From a checkpoint of a small mixture-of-experts model trained on Wikipedia.
Size: width 192, vocabulary 16384.
Experts: 1 pick a token, a softmax router.
Training: a variant of SOAP for the experts, 386M tokens.
Below are experts of layer 2 (counted from 0) of a mixture-of-experts language model. Rows are named router (the router's row for the expert), gate (a neuron's input weights, with its number), up (a neuron's input weights, with its number), down (a neuron's output weights, with its number) and show model dimensions 0-191. Each number is 128 + 32 x the weight over its row's rms, rounded and kept within 0 to 255. Numbers have three digits each.
After each expert's rows: "comes after" lists some tokens at least twice as common just before its tokens as in all text; "comes before" lists some tokens at least twice as common just after its tokens as in all text. This comes from a sample of Wikipedia text that the model never trained on. Tokens count by the router's weight.

# expert 14
router:122097146128153171155114126122219153147182139117119035097063159116099117169112143144132065111097136082167107140189122152133117115129146114188098158123101128175143118142110182169124149158130092111131119108147156093061123110123149147155131111108152117161126150165122152075141070104129118181158176064107111109155182169170168193136107122120143168177140110151111148113151140131098136078115151128099117124094145138053167125119128143193106059083128103083143142146099116147114147146085077049142107102131115120134153176136135138040136123083098107143144103222072115127076092094142117136
gate8:110069093135116136101178136070133140063147124061127098128145140136097136141089142128142124105123132125114137180152130140125169039101145127157086134059127199157137118107162201139146100144175076112159131096075127161087075121175135135131156118132129134192105145171154145145123075094154126171150146162085110121102131068165127124088066152170134168130131138152117188127064148150124112125164151055144115141147096147054114075149134124074156090057128088127166141117111105076160156150125121178117161212126107126078165149104135065102134131153143135119114174128132062139175165116100131158
up8:135129112085113086105149145132121140117140194130159180144164115114197179178087145155166160173155079122143143189059149108100144133099087124096111092139114132094092139102137139155047096103136150170103100098128138131183133144100107170121118119076123099103123119104056132122138077186163179111077144104161187077139104144176179104158084109093117102126167131127065119130098131139172126194046122161151158138113144161157148102133155126124135145094141139131135106163195132146127127139081146140153158099170096174204116109159123110184114167118071160084076163177166156117069157100121131151
down8:126152154115156157095166115115161079134106145091096103078110126125176084110139208158048110121168074132140082163092135104106133100149066150122118131104134117144107078224135107142164189131163125188132143120176126118149145145140136088097106163138122168130104136087106117177142160147194166086146083166127078147092075171147162116128104042081139117150114127127108130137110111150070109152103123141167083118165180086124081132147066071099097090117083137103069189133098120131125151112118090145104081095097161130136159140123109105137181087118097115201089104157153175116105095087141103136
comes after: ". ", ", ", "However", "See ", "said ", "For "
comes before: ", ", ". ", "the ", "he ", ".", "to "

# expert 13
router:170075150118144126139123162104123159126107118102131088124078089136116116102104180121138110099108132112169035149167161133197136108110142151193102183131099118185193139120127125103073122149135084149120125093137136087116121102107133148150145063110215106147165125149104146114162102145145151139140177110098113110110151149147141144175124136076139177153099095119126170106148153115160168143151087136119140069081184121133139174127123201148198062051114121112163146174080093137071208143136142102153117116119141119138078122126090130068174103064116086084160095199119108118124134115125116061
gate7:162084129138126136116169176132147112145145182148065106132154112151078133097094169027135149121118116116101157177145135147154155135083095147166139164155108150084149142137159168032111111155132144141140181125110117155185113096128146135154091174143119170155096145153165098121157071094157133087182125122136091131123126141142105144146114089128196173123127080184110154118101158123070164097153133093173171060106055151077207156114115126122150149108153111123145144091125145145131089087098097107090166155116100135132171092158145187115171145082132139085075181199095191098116146131170122119
up7:110169098116119161155169201193148120116155166077138079109101062099101129167130170112123135098114129127177151097093163144112081142141102143112125079113161144136099132139065105109055176074094077169189116126123181144078103160102104174090101109128087114122066096121161117114096082146138157126131130113109122125135108116090111181113094104118129117123129102075136106134149131073100114118092168190127178114037099138133111071159154118138158067054092118133104095160130079136142132161074172185115114127119082173159137184141120159098148063131139121137113122179166196103088133115141136139
down7:140138162101090123163120070167074188099059128107107146136188181132094182062142113195169071139114057098106128161127123105139129130094085113134157084097093199124140080173121151200105164139158094089103159176150153084122165142154134138087095127155181096158202102143126152142195188123127130173157115159142140114178130159146081134128122150112117142113169100175111112134184148114112107120116166068168141114051064126131155154103126183148156191143164119110165084169188185120149105126134088078125112136101116112111110098126140134159128153103123145124127171147101149143142155130134128118
comes after: ".", "=", "==", "|", "===", ")"
comes before: "The ", "==", "In ", "= ", "== ", "==="

# expert 26
router:105058158137164119133092121060125145126144111104084131159065150067121080125056123145086095168067116107125151149067114102085159104151124119179128125126157169185158110139125145163122177167122114100132104084191155069114142066154089154163121143117128143140155168157170145130137069090200171196158120128090157061134142148153186138160065090096120199129124155119110061120147136142055157116146097122096122111108137139115143136079119154170139112116079171103131150168116132121098164153069111136156116115131097165134102153152106160079121072110091167175139135178110099123121103104149175135
gate7:081123144184128115160165160064137146134132090119178143109080136141134113094097122093135189088175090162115153107092150068106128125151178154170142142112145135248108083131123120135124112192109145043175179106068110087068083128108114133187160122139137127140117093104119152162129102134150115157132117093206102129138087122137125154117142175117104214158066086076141125136132095147143162165173117102076136138142069100159145146128133130128214105108143122108183141168152141095175136172092137146112120145124190142173114090138165119154119146157093136161118089158149149125160169108100093134
up7:131142123065146183174173087136150096105160168109106136157202113132123164156165134160155145076082151114148164115131086089061105086082141117166120143125131143179115142075153107135147160134171097159108108121137147117097136145150194127152137126144167144144116115154121173111092169134153135130138113134083137097108175111146153109122126106112109127141099192145133203154083165144085127095098202138128133133121170147144117133128051184071073165153109109181118102173176103097119110081134173044126175133171110117116092190152172080093137163092132108105107159091127155125050112123083140045
down7:112043098139122059108132078124158100150149144198108157115094118114111183132147093139133095057154123117136146111118137129173122093087125116178115163157174107155137167130088169052114135124160102142109114137081107152138112101198124101141148161086126108136143122058117135157116100073183106093133063214142180129077183151145124145106145137086104123095092140134164107149105095139111125129151090129185103094179127196117156221146100154125155080174129153112164130130146128117127175091173122065160103092114128100100133096099098140166090129178088188126097161107164145139155144076111098139
comes after: "the ", "a ", "-", "(", "first ", "in "
comes before: "of ", "in ", "to ", "and ", "for ", "with "

# expert 8
router:138105149126118099129096122133169115183099132089099057099104063116123061099117179138112070148134141104167130162137150102128143108156138169206092173152093111195222117130095167173113156124145124152107123073126151067104133120121167103138104070107185076148148128150086185133158120118118154144128145093113106109114140148152198163134080133106090158167083103149107119117167162081106155138136145127178151095090151107160152161103126130197172081053084145116150146157098113134090180149080142046133115126108145134133093136160107115082101136136128118135140112165121146108058088071140170085
gate5:129116068130196095153088166124161078085114167138117093143181146101105106075169130114142183105072131129117089165127117068114114140087114113117080094174171075159102106106142105139029119200082156155156094156105138118051135146155150176112134134140146184088146116137129071144161133154124128145134204141087205107161119122101110152099175146094136124095089150126172123134138136062116110125146184133102150139080090118145099123139105160191183152161149113143168136164145134122115165125180117151092176136132070069162110153123111126158087087121142133111166068131127079114178083119120120105
up5:157129158081134145164047174163168111097160142137126161143128160186173185173060148119099211103143151149140088130116088084079122114165146129101135120099137152110119135137167127051120148157088163103080114123128102133101127127089139094141163183116108119131133137164151129117076108165213050086114109078114119106168139119072132081167122144164156106163115135119130136090156133116097167101106078156067145191180177141154094088115129143085099182131115052139121137131107125082124088185104162127098134183170121132125134123076141140162101107125140164136150088081117146145136093174194126092
down5:157156115134159163107070083190173101158113135148151088097078103144105145139128089066181114123105141109127187131159129118098153113151072070109067141163114062131149116114138111138131078175135172070130088187115052091106187127039112155119126197139174155197103176098159128133145083138144151134141073145126177141173129078145157161059144142134140107200154137108175131135115117143129125145094131102113143132116143140109166151083187128184180106166128106102112137161101130156123087121156149134174134121114087100119112098080156136143098132146142130123095053139161121066105143180155138108
comes after: "\n\n", ". ", ") ", "\n", "also", "). "
comes before: "\n", "\n\n", "See ", " ", "Early ", "\""

# expert 29
router:143096156126165088121125155141141161158083156133103049135058118129105142134072175135119113125098142118178091147159167152204185099140123149140091151127126115188221123113133157151088148148126113144145142117194155128127142089106122151161116082135183120157111121138099165074181081139137168129129134114109105118165145121139135135164098147106112159183060118154122100067140106071115165117102120138122141078137178087112157143115110190179219048078114132122134140194113135129097147136130115105175136066176164141126120113110107127096124095106103088101177109135107097106047122098171113063
gate3:145108086099165136070087149101171190194135116189131081143114142113083150111146140135116088097140130097078074209078082115155096073136120091108132151112132144094126141130080117107078132041150108165143119123121102155152109177089107139153116102135145096108100174099081120136129152131141127086168170152046109177142115111079095095092142120132125135145073169158126133122194172136127138105109140165194150123144104116165131160164199130143133161122134177105052094188116108152115161177150215136147134172109109178141091158112096123074114118150147095168132194159128134154095144138151135120
up3:154101122088158153174031086090116132170124169130101099127122126129102189091112119129167140160111142101151103214123126161138105113102162143164140162084072204143041166153160110147123083085091142154119142140153104152150155156060182155096178119137125070122172135110118162096055126149151144100106098105071080220130121144099116138072146101164124105094067124157084097145133182075132204173096106123114157162109122152168124103120139077172187107098103097138140091156143098155114145138140146161140092158124135128140154086098167129119129145113099115136138180184139123106147141110132140155
down3:111158205126105189069140131142081131167123131087181150121172107138112096105137161085150117166145114024113131104147177111116095176098131163157167128164153111159106161143165081204176159183094125154149172102100124113127141089125153090138097164142122121125118091184228129132104134093162102154149159100150113089124122138153083089156054108127138131101109096088099126158136125133125081154112149118087144125139145141149094080106100145128138138110144049189195197088149099093162100132078125163084106155117178174135168161143157115137104094083146131090149145105107152079093137091133106139
comes after: "|", ")", ".", "==", "===", ";"
comes before: "- ", "| ", "|---|---|---|---|", "|---|---|---|---|---|---|", "|---|---|---|---|---|", "|---|---|---|"

# expert 22
router:178111196123149091151115128124136115166141198063172106146090090092122115088131189127067105174114105140143099128139151128135187089140143117173139174179113100149163092124118150091117131158171129133064061068101130081087089090101112134160075099076154102139116128157124157107142082127152149159138118073104143123120142154149158122154130105118098150139079118167129086127155143148118154142143102184112143078110150084130158174113137177185137120093069147104186169132105141206040144140087097098140078110141083155121110194104105122105088121112075126096159120188123127112114106138209158150
gate7:078079131092150114119168122102138115101150090125109149088067110085173130118088196063086145104195132160110108152105085147130133125107176135145121138144140144140139100122123173103132122200103134147144078171147155121148120151139137161172095046148089120107126154129147136157115201157134151111145108151122157099119164215111098059130081079150123127077114105130089101150112146107131150144117137143116128068128112113129180172146061123206141154113124095087120151170136143189114146151161127168095190161091145025150124134106166174175139119121077081116153142186097123099115102098171083166
up7:090130164143150123141090101096105144095068127140160109164131136127117068092115170092159143047148169140158133101159109098157119148128162096127143167135142206107177126133129160094127136136101097119095079078079030157152066119121161128187110161103052132123132154109123150161163150167145165119133123098120108127144142144149136126106122039154076115090082117096111149145073169140162134130103135149114089076097118132153129159129107161144104186091100121087120063110155176156102098165156210115111159072113176064146136123160160101142072136097125084113147090110111124202141098099125068118
down7:106162129181073111143113115140169181045084117129105129144213102094140093078111101111131097136094180126103126160084065171144122192139140150136209104132128138138142076112116140118190167123141118091126176080140114124184131172159102152114152091131097127136193205128138052140107139164171119111128096116085164121171128114104128096132144083118117085190149151154133085131126116105158145100095137092168073122131105143133130086176146099104129175114156086125118160098115174135144088110140120131150102075173201128190158108128159159093142122137078091087113151088139100124190139174081111160
comes after: "| ", "-", "/", "201", "'", "200"
comes before: "| ", "|", "(", "/ ", "– ", "World "

# expert 21
router:132053135072148116138108140079149144084087176116099080147075101100108125101114139152111130139143115103126059147125118159112170092193155105179135155167120116103206135158116192096088136144126091199117063099141179090104085086054081153126119108065121109139154184178105184160149129131147147179173146100086158124150168142138150177082129133137105145166041099151086131099144140157151158152117134155138146061109154116108151130121148131133164144111095188086171132138118120195078183172117071113116112102124067150104113127119129132114152112089107147138152097143089124097080111135166124105
gate4:105141111131128104098127136096096097098112141104103128101118167078114105176092161076104182113179140146148094154175149117147114089069114129075149119131152110106172087135143138162138086118095095109108148043144112132098070113092092091086184165130122099133110138088114108109090156129144099199205131120171182099111153125143171129097073122116156114080146140131133137140094145175169072055156134103134089093128138080102128106101148127093116154187157215163132173147065094135100149126072055142153128117123117092156091111175127170122195132073116113135157146136162208103102160157152097114
up4:105083123164106122095160123109193099175127096140148149105114100086106165124102125120132111153125164126129129080079129145177160166129133128111100173108146149122116133153119131158157143123131115131135103152136101089091091032118065141134129183186105110173128115183148070155097128169140091098174066152202114100101138099109164187111112126187125126132172151106065102104100117105106133116113072113149213178175136173182177149112147208185131031190130121147160105101132117098145167124124162138151165191137148154143103118156131096169117108084138087141091139100138142176164141136145172107
down4:112117076120145125071098120117103177122121153094111118114120127165109108190105101145177135112107092133163083149101101096061095119064113175199132078184136090104112074126088134074099062063182150072125152111062111128150152151124153141112143136115108142095075134127103169163132136143114178113132095123087135066111129183146166088167091170109144140167124164082110114133161165132152172156168194078096115145123091156150158151132191146068092098127133116130115157137107126110142124177127124154167164124086111060095097078149081090128139064145136154090133092117150156212144138146132168108
comes after: "°", "′", "| ", "$", "^{", "N "
comes before: ".", "′", "″", ",", "} ", "°"

# expert 9
router:168101155122178154101112062119125152139098183061091091164106080084089094124132153145088054134097110109130137151145132111113129087175148121178112160136075078146185126167135137131102155132134065151073122057174134080111091083091176142147100114104193123173168181150145140104143105073160186182160122100101094098116178126186155162129112097105130144115105206130140121102127162124096190150108086182152108087104140130113155177106146141137164082098086137109158179138112151154050132185087127087118089106145131163111119140162097160131086116119112126145130108149134100122112080102169158146
gate29:097089146092167082068177150175080104158111106203121120135165082121131067141145161146091128166116185141148097107135134153133113155134111052114092176084152127126122151159144164065104099165168090120135137169158117125184122102142127167098074155115133106147105140156150104138181112069148139134136071212063100069117114134171156099157121105121128178139110098141104151149084142177115118113168195115133104104102122081181181119147200089109168087077100165104115132134066096110134127140133125082160128116152162129145073102147186140096146175152137107097117096155104083148084072131108119112
up29:103141167148053181155110139136129150130118112088190077164083128188109162091097114180182117113097095160141126148098094110140164129062143164119118132078113170164124111134085107109149106111111104096151131167127144144131147120097165111149153103129066121133150138175128183101138118123122152134100169110084163123092064148151140138166054088093150156101119133122183111164121127107122100132108126114151159118159184078126054179111096198133050162115092140224109110134175130148150098144135093152059122108074110146088179184147149156126092134083163107165124100117167210124140153120145117089
down29:181154065125132120089156153117108074112132128104100079214049128078145187121163158086148155135152122134130131168147137103133154148100139132138123155162127127123142116137178147098177107134166108125116141095147102085120103159133147158073143057042134164093087120139093147176137124100092106168114176060146153166157086091103126111110114148123111156153138137155191074143140150108101214121114118098163110115125161073122139197118148120154130133175197131131194062151146090141094104193139149175118104110134136135091181137113108074134112090126118114111160136103090084108111142173149050084
comes after: "the ", "a ", "his ", "s ", "The ", "an "
comes before: "of ", "and ", "in ", "for ", "to ", "was "

# expert 25
router:155087154085149111142105144102178111132133178136092087114099129127102092161153106142110049140063100083140095133117125164096172098123111149137090135141112105167179105130127159156079180107144044121102114070162166103056164073120086153135102168119123119178134183153117158085167130139179169175158122125101130090171144181134201121175128112121186169166132116129093136113170169143057181149125121148087124139108177130101178159057132155139157163118111162123136154129078106141120135153071133082142092119110081133120118144140089143113114093105078128195152138188122090087105075100150150108
gate9:109197089129128147116140152103131081242068125124108170135171144156147115135125139111107142138103124139123108141127079094166081120136156102063058103142185127119108140114124123146129162147128167137150100165146132077135135114122129157173026165095132125105097089157099131071165126113140142191148156172164161128161133072079108118117144115142131153151133123145164119133171135075113149112172163115095141167093147107152127148159135089140052158038112146119136066211082147107079090110118099189159139083082197131123093157183134105138164153115103120119132090095142103101154100112099147172
up9:098116177112100100092142123143120187062129120175155104156131178099078146098176123100172124068156090106109141110106118131162137163145151136167158147118097186101092140107097120098035131130149126165152169083110154141096122129124135149112120064110167121105121109071128120192106133167167120120184173165129097189085115110165095174145095065132072102168106092105118126097145123152066095151109167117140145104132112128124122088125076150126162074068112113120107171110097133079170109082134108084116168135148097154118162163154081165074128130125143117124119102093076106195044087101121078182
down9:142119172122068122114176120146069143124096161127129114150113153156166113114144191155091143189198087127150169160165174107106158103115147104133118116165164126151144124136167105119083114112131145106064126071122148150111162075101130186135186093107118083149136103099110098134137085167094138104132116207114242129106187109115161145131178091107153096106098139127128118132151197087126153142143086137112113144191100087138084185151117138093133121202125165162129107131112125110130095113103195164140085114115093202132120147110106086031149168117166125189106125161154097110144099103148152131
comes after: "the ", "a ", "and ", "s ", "first ", "as "
comes before: ", ", ". ", ".", "-", "s", "ing "

# expert 12
router:155110139114158102152107118097147135125121143118140071094040113109100099144116111149117041103068119142159121167169156156166186106162149130193105120132105105173215129105096139142115150135176120142080115089150194079102143115122125115155120127081139102136187126168142163097196112090154164143138144117109158068112172141139149151126082149093115135199036119168119095070154156143090171134122138145131105119134139101107155135093133174125171123113084132092140164142085135144069137156095116097180085063144151166128107154127085144097133121085104119164135099167056122087083078103164168095
gate3:114138070155136134134178086164146095076171115158148140113182094063150151120092131134084110121135155121125132191127089124162092106207177113147135099101164136083123130120067075078200134158110077137129117186143087137159122107135143106131122143095102114108159091150122166109172148111105080155095180116155165119131075114144136120107129092157158140163107145141086082096135158098183077167106118102139109138048089162072131113188118159159090077095211178100108112141072109155130172065106116136175094117158138154166121153158140130127093162114086119176143129180141120150096178076125123174
up3:078111080131132106085144131155161107089142125122134146091173072135173102087089174207097137124095187140162141141086103176174140085163144129153128057140126177100188108118155086080186157118121115108185108112142096067110099157120156097116157118127099095103100097101162165112233115124158068134095143114116124125137129114095131122153116114176180132133079177166167146139123142123150114142118111117162087125117146128130126191146118120092075075072091171145105108071121122137087119071095074134110136122120198115143134102117142149150060096182057155133156122158106134104111173093092125180
down3:163087084186100149156156091137123056112157112075193166121190147134123085094151114110129133099124094183131102168155085192133150156094124125185166150100145094142105103072120136160095129173120104143180119125146146141088149112154125205126117153117132087082066118148088104110171104120143212112100120156103108133185162147128181129146133093123184095129095089106123048132133093088117118093118106155127154128137119098137150181084176079108122124108181132162110110132126084151136087115140113082131083087179125099098142107161120077162088134134125063158127143186042110089087124177145121117
comes after: "(", ", ", "in ", "In ", "–", "| "
comes before: "0", "5", "6", "4", "8", "9"

# expert 20
router:124051165067163076136136126106134126154138139086112095126069116113104109123129168129064124149098149152167157152107135112129140132167155113173133122182158151085171099131143153113071182129151084165055013080100153065104110081115109120169089151128152112159123158149131159128141061120157152156128131116098156130124137143153131184134128130095113140150030140149119099121127152125106129124155098188106160095119133149156162105123170155150171132120062154105129166142144072141046149160087122108151068128159091205088087158104098148107124132137102137098147111173124088102132070144174143080
gate8:101065139164072147133167158118182141111193112136105108106127159121165159144183105145096134153149139133104110136137100091150122115128130083176094098155113076127126093123083118122086127109151149150155067131122149063124098100140183137151090133090113106141082098160156165101138164105143172102117162192190126141114050139125127066156156101145137140166076054164124135121177151136122114130136154190076119137124128136134137160124094095114143163164043063141085172121076127140138093226123117174146108130132098165124167176218068157142116119174103139105120149110128116107104163199136142102
up8:144131123127066131106055116120136137083146116069134203073143137153164106158157066076086135138154123136171058143180190133148137126120098110169113099100104149160093109108099111079149119125194111111136103126133164074131122164154155121135146128126127147184070060148160153170089144133114132138170075137153097164112138129107108117074070137126150142095113106148149129058186141144116132173158083100198148126101134173104130150124092107145166180149134141107079170134082172171121122139129145195207126112128131120130128096158070111187107159174125125072132094172152161111113083185131128073
down8:138144135153105051171176126105134175109157133171112127154076095097122102123137086136134128101115133122133089080109125131162075170138155138097112109180131134148113107147165174126146150167153181111109151112136118101103120112079129136078139190151133134081140085122171110153129098064115178158162090154110157141190095146147118153129128111159142140144147161173169106161059071123080067076114102154094139182054131123094166149143174132121107115117135056135146060122164152143132078106116125177180138082169164118132091154116157161067068103091098094147096121110067063170175166162082088148
comes after: "the ", "United ", "New ", "World ", "South ", "League "
comes before: "| ", "League ", "(", "States ", "Cup ", "States"

# expert 6
router:181128152044188154123078121120144060120119129117090120148113112104108159179102092173109102140077154091148166170126144131093210094139147146186117134132053125146149095091081166135141135160189096111086111100151152092098100116115102132143087075095139126117158159151155148045195094144121143148203134095099166084118145122173146147156146136104141177156108134119110146117167127132045120139125159170123116090106159063090154153091161130155139110142078153121155160126125126143053158136102123110143135095120102141115153144136101147090073150081110108108180102182081142107049144111152170096
gate3:140127189138141107121109143082105091165166102155107159079095097091195100184105154088123120089088157085151164197142106119156120188118179153132099161100111121127143137130054090193122152146137083162142092194151194167130169115118187120176157103141135140162168143106154091144174109104155116133118204163109167102126132081211102083140159104182198118111107088093108157149137105158101090161124151135126138082138148145153133138186144125188157124140128159102092138119156130151128139099174090172202152130125138196118090116141152131124103129110101075148186101146138093132159092100137170133
up3:139109094108130142054190107169159151152099178139096132086128240212082116083082082164152120169140133134123123134127132083134131117124055106107150107153119142137136140148182167125136109159140105101112133078142079070127061159159105157132141106134104102124156156096110182123118162123128174133111061086116124118135103151067155154145107145134112144209134123098145177093091139082164168143102126137149116128115120168074128137089138118126156142090131103124146088147075120134140106158130135125072185114085160066096223106057132142079178099106149086098098104139098121123116098153094163103
down3:159093168167159152111139152110138125101103147134121087163070105160068118164081176124098159168111144102100039133172132187150076105103146135088092184103120135185152095118090070132125173151117128153084086114124190097098143128135142073119172105112181137106129203147096140161108127129128153141125178172145129105128093169112152183163095117158169119144152106142114119074094194122118127098120091138092111091103159168104102121108115094135118118093117122104091167120080084078124107162166082144182152156150142173100181144084141080118175097109091124072189125103109145141173119101061150189
comes after: ". ", ", ", "It ", "which ", "that ", "it "
comes before: "was ", "a ", "also ", "is ", "had ", "has "

# expert 17
router:137039138095155080169066147081142153144110150106096083147094135122076118109125160139094076123083105132116097144130147159093131112197138156143132182138135114132210123108075119124058142146155150155115115094165160095107106078126111157145119131134150107141110154159134177072207089127145152170138167102066156090133163152128131180169129148105116141161052124183111106083209101151120133128114134145166136091071109083085162136094147177158160075100085165057144139175116132169091143141092130094189124104126148151104145174167113134093134114094094165151151123142069132115085114100136156134
gate13:139122097115069118160110114131168132165146130138050128115147086142155186060130109159138112143168157125115147152140129154131085134166108162062134083143085088165134145130115115126107107111091145087096155179136165186118099077085121170154064203157225135110199193163094172106115130150076132189143144157133168103130110124148109140108072116110064160093086125111166153144100158192143112163085200080130171130129083086120128107131117150153162097136148168113082115140140101100150094140127128100122163091046112143105123122144116123107105110130124151158120087100127030101132129128151162117
up13:069145208112175075175080059113188214123129080152176140177106156138099105134094125125128145127186130114129086156163123129110185153166110043175064137077104085116154122134119193134135151129128098145135121122176102149174138149088122155124117141119075107149103138139150121101109118155117114081098082117166198152103134136136160169121205128111135121136067156143126103160095140124103135157090108125160121096167120162119099110182104110134177116156148050170129067122089120150120125118090148166151083144146107076128124181131111155098150120105155034109129136110143085140126090096154099150
down13:085170115084112136133108133164106092157130091194120201102157076099124120115142168166119154170170160148152087081103170127139129170129164100090103152097145127137154119085135108123137110132116145177133125145147153178163160112107153131064132117087120126168117103171122109120143165132122180255123127116151130156158103160115185143104140160164152102091127148088166078123136094116112178126096134111089167167127132075129109138126147152108204164049115152078161133183052096090074192147101127089105137153091090154149106116161115147066144145118184109104153132150210132142151130098149152130
comes after: ".", ",", "–", "; ", "200", ":"
comes before: "% ", "–", ".", ") ", "; ", "°"

# expert 32
router:137069161131143106130081097079165095129080159091143100129112090073107117103112167131063054143077150137149104145160156163139180106145166165171105131135137074173184128113111140143096145136152127165103106103152127117109101108111100151139122104136232108147137137161124150074163088106132144173165128113098180092103175161139160129135137130105125155218072121134114122105124135136138131098189088162100127051130147072093147167048137191163145119120055182097180152136111129130097125137116096124129073123164131160099090170114127143094130113049106165134167095161110123107112086109173156100
gate15:097070143139122145069146125089132105077138207176108107140199073153117119170158124167138113104153100191160139170157077132132139114145120168132114104055136185122084095132168143144108123118109106168173144085098099080149158119131134100158122147125185101146158150150099108119185185137115104164113108109144085082121174085106157069217097099132109115149088123157150203082123152136124137121139138154152159082142118096123120058121176180123178102182112187124111112102191117134124136131113104128084058139134103103156140196136182155114158154105132129114159126147119161072084155131138131185
up15:185117123093120158154165124095146122162120048147109141140110112174142115108125090097051083127132121139173119089092123093132116104148128101097134124140191100139156152124134131134156163195159153150106103101098138125109104134143105095151122116130145138143086122137149205169092131087070191120088149139103094160173117053099099150092187153107137136114140127091072061150129145157162117131133109080162121082130134119129135145169099101198092158102123048173118169134129153192127128157100178110157129125173139151062129114087169168169130063154221108114119173082045127135136086120109126151
down15:105076116152121210131153153169108138078129181060047148113134121107165160098169145106134154146140141151046109157182109084136131139155112173116094113129142071137135191116144098141175136052176150119162150169111162134113132122194103098107133101170129117155171090210128155121092151148137120178115083171154143125123075139112169139112125140078060160125131155130090114163133147099078139131166137096127121166089099118081105139158139124124148134143110159129108166043133092173137210162153092171119107119110115098107098110112124138138156215128106119121099211132161094127139117107077123118
comes after: "| ", "–", ".", ":", ": ", "/ "
comes before: "| ", "|", "(", "August ", "/ ", "June "

# expert 28
router:106114143132157128133092114094210180112114125136129062102086077134119111144107162138095093142115121116143141168186148113142185061137155146173084132144090128100250130124095166146089192149153102127117113090120154088073153112101144101140104044113143126131162132152086142137118098138135148163151199089103103116167169117121171164131089145138108164154053113166093139036156119119093147134107096123141117114087137116160134127104139146217168127093134127116175150187068136159106137185104082090140111100155104132116138151108134076099097131101119097149120123154065118109112099130182174114
gate8:136184111070087146138116129112138075112135097117127161165101185118117139153173109121163121143116093115122164130184148155097180101113153201126084089166099134160108094161134130101133144118141085142129165107150020170178170151126127142124107149181097174134104130125137124112123162078135110125117249141111128094146167121137121162125066114160143182166094137117164097095129088141106130115081070139141137163105110166127157184129139079142093108140132191177111159146060130108179100155126101064176164107097146153096122100107123155050128105150148162138072132137123176138098093124156105053
up8:124128084093092143168137094148138097099190171151192184106093100150135148148088132088131149139098169121112129127157155121138171147118142141135148079130133144156091155130155160074132149151144106157146108113169075170152148136129136110132047126178136152150106097180151106112115154085153130087165170088169105055188153101159183135141036135148143166182054155083129086145132072126081137096126080108131103155166093118170119161144091107156071108136170192184071181145097155122147130103138102113139150120126196135105133107099137166072149126170109155149068131136097177181161124139150086110
down8:110075128109136101111108131105140092176096148140087118101166096175115118125101112122140156093095094137170080145075115080071081176097088100132125149159184117114146139131073118138159148126099143224117143076096153127165185086116130164155214213086125069067121143065081132092143121130128172154054111126106133118115145181079109172073174138145172146125157131157184173124143123100161147104166137117134163146127146174126149131102078098110191133161111084157069165108116110110087132129153160132174145148142104131135184174124108104133134104143093139126147156134160132183148176154133185114
comes after: " ", ") ", "% ", "0 ", "1 ", "2 "
comes before: "\n", "\n\n", "==", "*", "Goals ", "\n  "

# expert 39
router:113126148102178126135099119139159122175115152124071080138099105107097079144113141132102092102092126188150132146119198163095119103166156132163102119210140087136160067140085131106101153161168134120116123100126154147105113106112075080174104089129148091145109191144124129104130092141182176143153177093085111159104123132089118115114106146039188180163138152145122097106164133085123156127114096176172196105117103127158149212125156115180106097098145136072174135220134118172107109133121096050184131080127103158120109199160111137071110130136089116160129094116105096102137119092141153111
gate1:112211075112169103105151140151172147092124091110109126143093105103128113128165123156099125134124109140188167138128113129142082121147143084149157133126167118130126095165131094140082121134153133150159114165097147129085030151125133124115157149085132172054116134170103118128179104192112152117115189100090154161154129124136150137174169118123124111144102152156109199095116124097132063117176080080144095152149076186132118139048073112143091115137176196075121096128094154142091143122106144140197152104080127111139115121033162134107123079100156108144069060165143121105166159111186170128
up1:129152178136165055074167126139109117060159159111087081144168081131106142137157117103127136165101086125118168112148117116159131181124141096091113127133125113116117173116148177091162176155140156177204128178160111090098111118104141169134131153167106115148036134158176164113140072150124088130128167153127114149112139125076134126091061122164161090112134160103107132167155090122132114141188064106138092129057144063118060126130138077152148106145141203104129090163107151108113098144154144139135100192108151102191178117151116184084133100149072116148121084104097055135155181132152129146
down1:112088095097160165157184213148138161121115119121142101121154134135159066104149143151139107130111107167100097149115117044098088160154148197154228095165123106116131088104150156130160193162088130109070124145126144150101102112132123167089172089108136135159118161118127062151197173162115177090122129149077158094146138151144122127144172145115095175144163110105142137124081131130112161115140112104109182101145154093108190122140116161144106086134075096121148158083101138153069118036123149110187185154096162119099144138104136123186156168210083159105118074105156159131139124151124113123
comes after: "l", "L", "g", "d", "z", "en"
comes before: "s ", "t ", "s", "er ", "n ", "a"